From a checkpoint of a small mixture-of-experts model trained on Wikipedia: a shared expert of 128 neurons.
Below are experts of layer 2 (counted from 0) of a mixture-of-experts language model. Rows are named router (the router's row for the expert), gate (a neuron's input weights, with its number), up (a neuron's input weights, with its number) and show model dimensions 160-239. Each number is 500 + 25 x the weight over its row's rms, rounded and kept within 0 to 999. Numbers have three digits each.
After each expert's rows: "mostly gets" lists some tokens that are sent to it at least half of the time; "gets" lists some tokens that make up at least twice as much of what it gets as of all text. This comes from a sample of Wikipedia text that the model never trained on. Tokens count by the router's weight.

# expert 21
router:522474489515470521499547507487522485489469475465473537524489506506552513455471499468507507504495472459503479512481523524514470469511485494497508523488494479489520513502532466540480481464478506477442485509533451498485513502510491504490461505
gate0:500481504527493501478497537517463516456499479502535475522507501492512552481484549496476497531496454540542505520504486514499453564447498517450535497500537478536519489505531498506518521488516542515528511500472461513523487529483517486515527524
up0:486511471492505524477491518504488506490482544486496493502521535514477495509498485505516501557481506472486508514484500476545511468501483534467499498493465473494483537487545513454510508472507511502516535510535471482530497461502489507489486530
gate1:476478540495526521493497497474477502523536467519475509500565510468500498448507538487504443455466483487495528535474512512466486460514516454492460490448540483499479499518528513459513532482512480489494507492510485486490499519535506538476491539
up1:527520511538507494470501520474499516545515530518483539508529529511505492504494512519482469491519475452514552519529542492500471464474439496468450483495520503501465468500502480487505522469500491497540518483491505525495542474488487554460488528
mostly gets: " Best", " kg", " largest", " minutes", " first", " times"
gets: " the", " a", "\n", "–", "/", " first"

# expert 57
router:510509527475440503509515509452492510480495499504511529469545508486526506493506534503469514439474499516485472478489472524506504488530495488515509494494469465500488533485516505540540516488529528452501510475516503485467496467537490487500416526
gate0:500531485512553543527484541530494504472554511518550502520495484475487519482479511507510500525464469521518517521445501499492464520479509481415506495498510486498495443534514492502532522495498546494505469493494497506493466529506526486500504532
up0:492535505530539518495510525507474497522517512502525485495550484502479475490490505492496470522466505455447527525488504546548507436556494487453481530487484459495487485531514511518551496474493538494507536506469495497516445483513483482518453514
gate1:506474517495494550487490469503484523469516469522445515496537489447484486482518489486461443486494507527522513534457498463504470500479529462487505481516534475511476515540503488479509516514538490500489504487479487518492515497519526495454533545
up1:535538492475498515493520495501519520516496518525522486511524525458503471524515503482470484466495435466535536517522536499467474495465490483483471481530539525476424483504508459478518563468520543456506499489468518510496520504462528473511495520
mostly gets: " how", " various", " addition", " because", "East", " create"
gets: " ", " the", " a", " as", " =", " January"

# expert 55
router:493527492525486511471415464521464437525508456502477457559493518498486520476539499528502461513511526510454479535525494541510524494514513537483478516499447526527496517490501597484503481468536508498534513540519501502482478488504476498520506513
gate0:473511506502519527527469503537488524500525527454533497515474475487523527488464537501500477506473462550510508525476502482490462506476495493434515471511501484506509509515526462522529515481498519520507491513496495489503465513514472493534526541
up0:514526514518541514488449527498470502520498507469494469495520486492467503479517498533491528527466509515446506498522497525526496455524472498478515503469488494507483505513493538485523482490495527498507546518493510482522444478495510458476489509
gate1:494510504534475543503491470500473537513492474522471494507549513452538498462484537491487462473531513491481544539509479515494491468531494467441498540446509499481504522491544502430513525544530487493487526465513494518532481489538542498498483525
up1:516549475520503502475523530500510476552538493502482509492485500461503414507505504525468471470521457486525530529521535481494495502511504488467478547493529484461460510450494490476504502516515479500527522483478521510494505507470519504483497508
mostly gets: " available", " significant", " considered", " little", " popular", "ible"
gets: " ", "ed", " a", " the", " to", "able"

# expert 9
router:525538546507500496521554474557521508507500484477473447493472477499512480495454466477497502500480452444555473486480491454488483484524477500507537508509537471475449537464512483484475516470503502517504516492506473522533522531506524467512511502
gate0:491484508532498536521500489502512539467546510465563486503503486506532494488498531481487506509530462534536489514494500515519461529472488494492467485521487469519533522483506470556506519506523528496512469514501519507498460485487504515535538542
up0:515533531517519503490458479515468501487512500499514491527556491507453496513495505531495499494490528520484562490513511505525508505539450514451498518457518500492465513497498521493488491494476496518509564531511516499496494477530503485507498478
gate1:501499475518529538490510466487492509516514489527483527477567522468465477461523507484460472466494466493466526539489525510497494476488514467473469504483523497480481530521521533445534531493520473533456511499471522505482503514552528520492507528
up1:518523481521527511514519530498496525531464515530510533486509527489511470520489484481472482445518476492510524523516553474489476474476492468437483468500532507445471470523491511478488511487514485477511530474482547475484509517465505533454484522
mostly gets: " father", " parents", " mother", " wife", " company", " relationship"
gets: "-", "0", "9", "8", "2", "|"

# expert 22
router:496511468481504446492545503510533480530493549472507466530492449502507554450521473475515542472521535532497489480512519497519534507537502510511519496456508495522501512466539540467492538466486507474526479534472520526522520544503463471516562483
gate0:511465505527534546515453481517483543462521501506542508511496516506500512509492529517518481475497463541527526536493516496502488508470506508449507474520523535514493484468484445503490488501505533491544490501520517493511494553497510463523519526
up0:558525555522519528489468523501474498531456517508474457527537492530483478462495484505520511514459501500493537514495509494532530455509459504482515491476483498514459544507512508479495476508503525473527507495523509481546482505475510441446474483
gate1:472468499521511512487466519521461531473532508538489499446540517478500505496505513510469444505487456498515523549461466521502475509519572469457455499446504485471452496524553464474459535486527483521507507501458506477484458520518497544453493513
up1:540506498549523499458520513503497568482507528512517524522502522458492478499523479521479476476527490504498508535525531496490482468467505484471490460502494500443452485533522454490480500524534496496527535508512510455505492491493524518483491537
mostly gets: "conf", " def", "\".", " List", " interest", " Var"
gets: ".", "9", " p", " \"", " it", ")."

# expert 59
router:520502511532451492474491500473483507524466479520518526513472531480509484495498500497483522503505525474520523487475519538527488499523505450506476541496518451511512506491492520514521488461532453484513530502496485500496534516450482469482471478
gate0:505507488486502534541496514578496527476519506496560497520504503529525515465482540506490498486479490529506472535514484480486499489485508520441505490505527508482489528484524477486482503525498556513500497529462506498486480520486499483527516505
up0:512515543507505452505516536520503480525486480494524512528525501507480472511486477481481523490461510505489540496472526508523507474526495483447527511487505488503471519492527539480487471505510514486534490513539527468507483459499504465476454490
gate1:493487551518520525491487486500502530520489502518476507492542536492512470447511529499482441481481510492514514528521514525525495487507507477452479503455494510454464501522493454472495514512540477481484523515490522509505473506510511516486501496
up1:554525526536491512511548500466492550535462489521471523521509535495483464500506553512491473500512492472537503517506555515504466475501489451458451459491530501458464477508491447474514498512533474453522536501492523506513518495466504538465480517
mostly gets: " however", " many", " some", " all", " However", " born"
gets: "s", "|", " the", " at", " a", "er"

# expert 36
router:534496527500538513533495502492502475492507519482482548447490493498523466444491496530508475486522489508524504456491477516521508492499476455554514541509516495494468509498505525533511506514522442514464493535495495486518454500498433515472525537
gate0:471459496527494529512509500502487517460524506473550529485508499490530529494450537522517494469490459528562511539497492477484515517501503485483491486529509496504513467495528472521493491547515503490530495515508504477485469533493488466501510532
up0:526508498526525510503534491508498495497528487489481483466507467508436485505513521517507524499487500479489531505514493520523560450522485486465483501473494480513474515468551499502491470475510504475557534509486482477486447475515490475507475508
gate1:490476464504495528507480434509531493490521474519498520496541503485479496452505497508524468501515492484479486514468496511507493475521554474464496473467513505492530528493534490454532525478509498508487506509492536489479478510526537526459489493
up1:562536482528547511488520533500514534510513516505481475519530560470458484496504473520536441528532454472502533532534521481493466476476503467458472444503524549448479526521514457485504518491503503487499542498481525494553513544452537517481473509
mostly gets: " [", " late", " early", " mid", " Turnout", " northern"
gets: " ", " (", " the", " and", "-", "–"

# expert 40
router:481491475501542446541521463484481510572510476468514503518521527496476506481483514511532528497477488485517444469475472530492491504518527490515502513470520521499515512509466521448470461490491503524536512482482463470512511539554520488517473485
gate0:491475490531479534486493490530480541457541506486523533515500492508548506515461519494538478483463452531523495513468513484512436562460485498461517467516504476513493547513507493537497471513519472501538499512497505532487498494473471493525488526
up0:508551503538524512504489508501461506494512498467506504473543510535484487539504503519489527523484517485478523497472523497526493480513482477514488473456470452464490554489480520482521473528499495501541532479499483502503495485480477511479461527
gate1:531458513506523532496474510513499526507484488550520522460544502465504472494506489499450448471490490497520530545483532479508488467521506492485449497489492501488500509533514485465531546517508483485467511509500491523500495498522512536479474541
up1:509498494519546495487500504491502529502507537534501490519531547495524483481514535520524488460555467503500526519510583479502446460492480486442490482501544505458481490525522460505508510495524531466510524515524522468467534521467494499465493498
mostly gets: " Steve", " William", " John", " Richard", " David", " Henry"
gets: "2", "3", "0", "5", "4", "7"

# expert 10
router:477526474445517455505552527513477512494525506507500501481531521497467472499496500517447483540473522502511491508523472545476506468521547477471528537510514507537505517456457539469485528465529527471534514454544449476511540487512523497489481501
gate0:483493457499487523526500529502471480465561502470541537491478517513541501492476520505516501511452467567531491530530451466549488573494508501466522498535507511503475509489504490505502510502502512497535484511492527473504497504499488503493554505
up0:504591499529513505459502499491469471524481440501467452510503540534474498504477514509487507525481510470497518488523508525567501451507475487480497529466483489504491515501490503480496488477505508476507554497533503505553492477543502491500480514
gate1:517456467512491523545498490483489535470490509519505539475559516466495492461527507506494472482504470506496532551497486518510503472535504475452459495467523515488479524518537494467533515491504507487506516514496504499503490471556512528482484531
up1:521511481503490518526519487508495530507483474487500493513528532494507452499499493510506476464514466498507526541528569487497489473512477500453443454496525538454439527500514485471507506476524513504520534476489475466493521484475520497522490518
mostly gets: " $\\", " There", " Yes", "De", " Also", "An"
gets: "\n", "e", " A", " He", "o", "a"

# expert 6
router:483500505505499479512500496508499473493462544498509467493498475508465515476515518507526491477520512515505492483493465490515522477557510505518546482488537519502467463513475507443479490485502490536519472529477467477468471520508460495511514489
gate0:488493502521465530493476500519498506488521531464542484526504485508552508513487530499525488487500498535547499510478501502525458559504505485482499469487509533501487530501529486511505505494511502482514490524476530489532451500504508504538524531
up0:492518518485523487495502501528480488499503510488476503493549492540479459501514507545499524512484498511457524515507492509519531449497481495509494526466458444531524537516520516507510462508507513514549559501475535494515475466508520471489456498
gate1:465457493528519535524470465525463516478502517530472517537568535484506486470503474527498465467502499508492499558490494515506490490510539449467493460475501504513489485510526495460499510484506517512457495503478524490515500511539539491460462500
up1:485541502545519526475509458485500521510453510504540541516529510496488452501497486503517450510557490460500500516522533517550484482500490497446446481503535510480460454496505505466487538475504512505519508525495494501497518521468512481507502504
mostly gets: "อ", "ส", "ห", "IC", " six", "IV"
gets: "2", "1", "3", "4", "5", "6"

# expert 48
router:457481476517485535490501485511549526488472511461463539500470459498545533472535503499467502519480537549484490490444451476530558488494494509498518502483537561484496481484520488476505477499490490488475445533471431481464477465520454496487532524
gate0:517475530495499489526473522525491521485560472484543496519473467489523533501498558538495487521462476529525506527495469511502489526500515505459515484515514513510498497524529468523490497512503523503513493519503491502475460528508505507516511520
up0:479503497532536494481502509519482458494484520482492473505542518528490515492531568502471455494514539504451503471516500547543513479545458509474479509464494504474490507480521522469480525545498522512516524496499511499504466482456509458485457467
gate1:479501486520526506484484471538479539469518495506466505489551479502490502480512498498457469515461523516501459555502477491534503506530530427490494495453503511505484497524515520442518515492562512518513503505494545507490521499520519480464494536
up1:539526489492482465498494518505526531526502533499512504490514511469481467502503520493459493480474457487543507529530522515491485498491501468491482481509526529476455490497497454477505545455506515477551534489488524487483494492474531484498483515
mostly gets: " or", " others", " forces", " events", " areas", " cities"
gets: "s", " and", " or", "es", "ers", "ing"

# expert 29
router:545497476514498487478492462525496491503469498520494517482493474446465527466504516540513492544449504469505469533518457510507522549489485485523488481517536503515495496496475464495492481496518452476523464510541463487506514524522491441527492474
gate0:487511514507522534526492488513475531435546519520545497478526483478501505495477539490503508485482460546525516517502488504479453521484501481464514486492524506533505525539522500484496540496517522501533483514520512489507463500531480514505518534
up0:506516519499512500454489525513503502550498523473489489538511507519485465503485488515502497500502555480454523504499521528545503489494465525494490519466473467465485527541503514494491481497480532485511513495482494504514505460502501485509466504
gate1:475482507495499537512481482526484521485503508537499526474537516484491490472517513528509512469490461519516500572514485543517500483492529475480457469463502452479502528521527494454524515507530465520487521483507461432474514490502484473469500506
up1:549500482533487503478495493502509497512500491538500494486499549481495439503487508484503468497529468470538509484508562472489474485460506491476440504512529490474475453491477485480490513484494514444503547528484563491488508535447517510495540488
mostly gets: " century", " years", " Actress", " mother", " minutes", "Croatia"
gets: "5", "4", "0", "7", "6", "3"

# expert 8
router:514476530485501473498542515536509533457502485513531481513536459503488503499511513478520540515531479483475527523491524465478492454486481506470506478513494465519518535540521449506556507481540533455553523508520530463510523502520504544547485528
gate0:500501495518551488516496532503487517446512501506536511505523470494504524483482535488493503506469482532518495533504493523497502489494484488475509494498510502507490511527538457513492501482508488493528503512500488500504473514530496481541530531
up0:503552536541540522498530521498473538497492498492482470517566499492497465503476466540479509498504484504447527528524519507547503448512494506438524483497514515472493506524514481511499484493531505497516556501466492475546460466530538491505486525
gate1:497478523485491495506484486526492496490505514509470523477537495427519506480497512535500464444487482535508530506490512480489499481519518490453508492473497517502503527501498489465492497510491534516501526511494529513490526491541526518487527502
up1:531522488500533506458518498503501480518485535495499531525488514429478440507477509542506471466484481509529516456484552463517507499507480486451490475515535544473462521493493473476491502520504505511560517527467523509476546492471519525516560496
mostly gets: " having", " worked", " create", " make", " bring", " featuring"
gets: "1", " be", "ing", " had", " of", " has"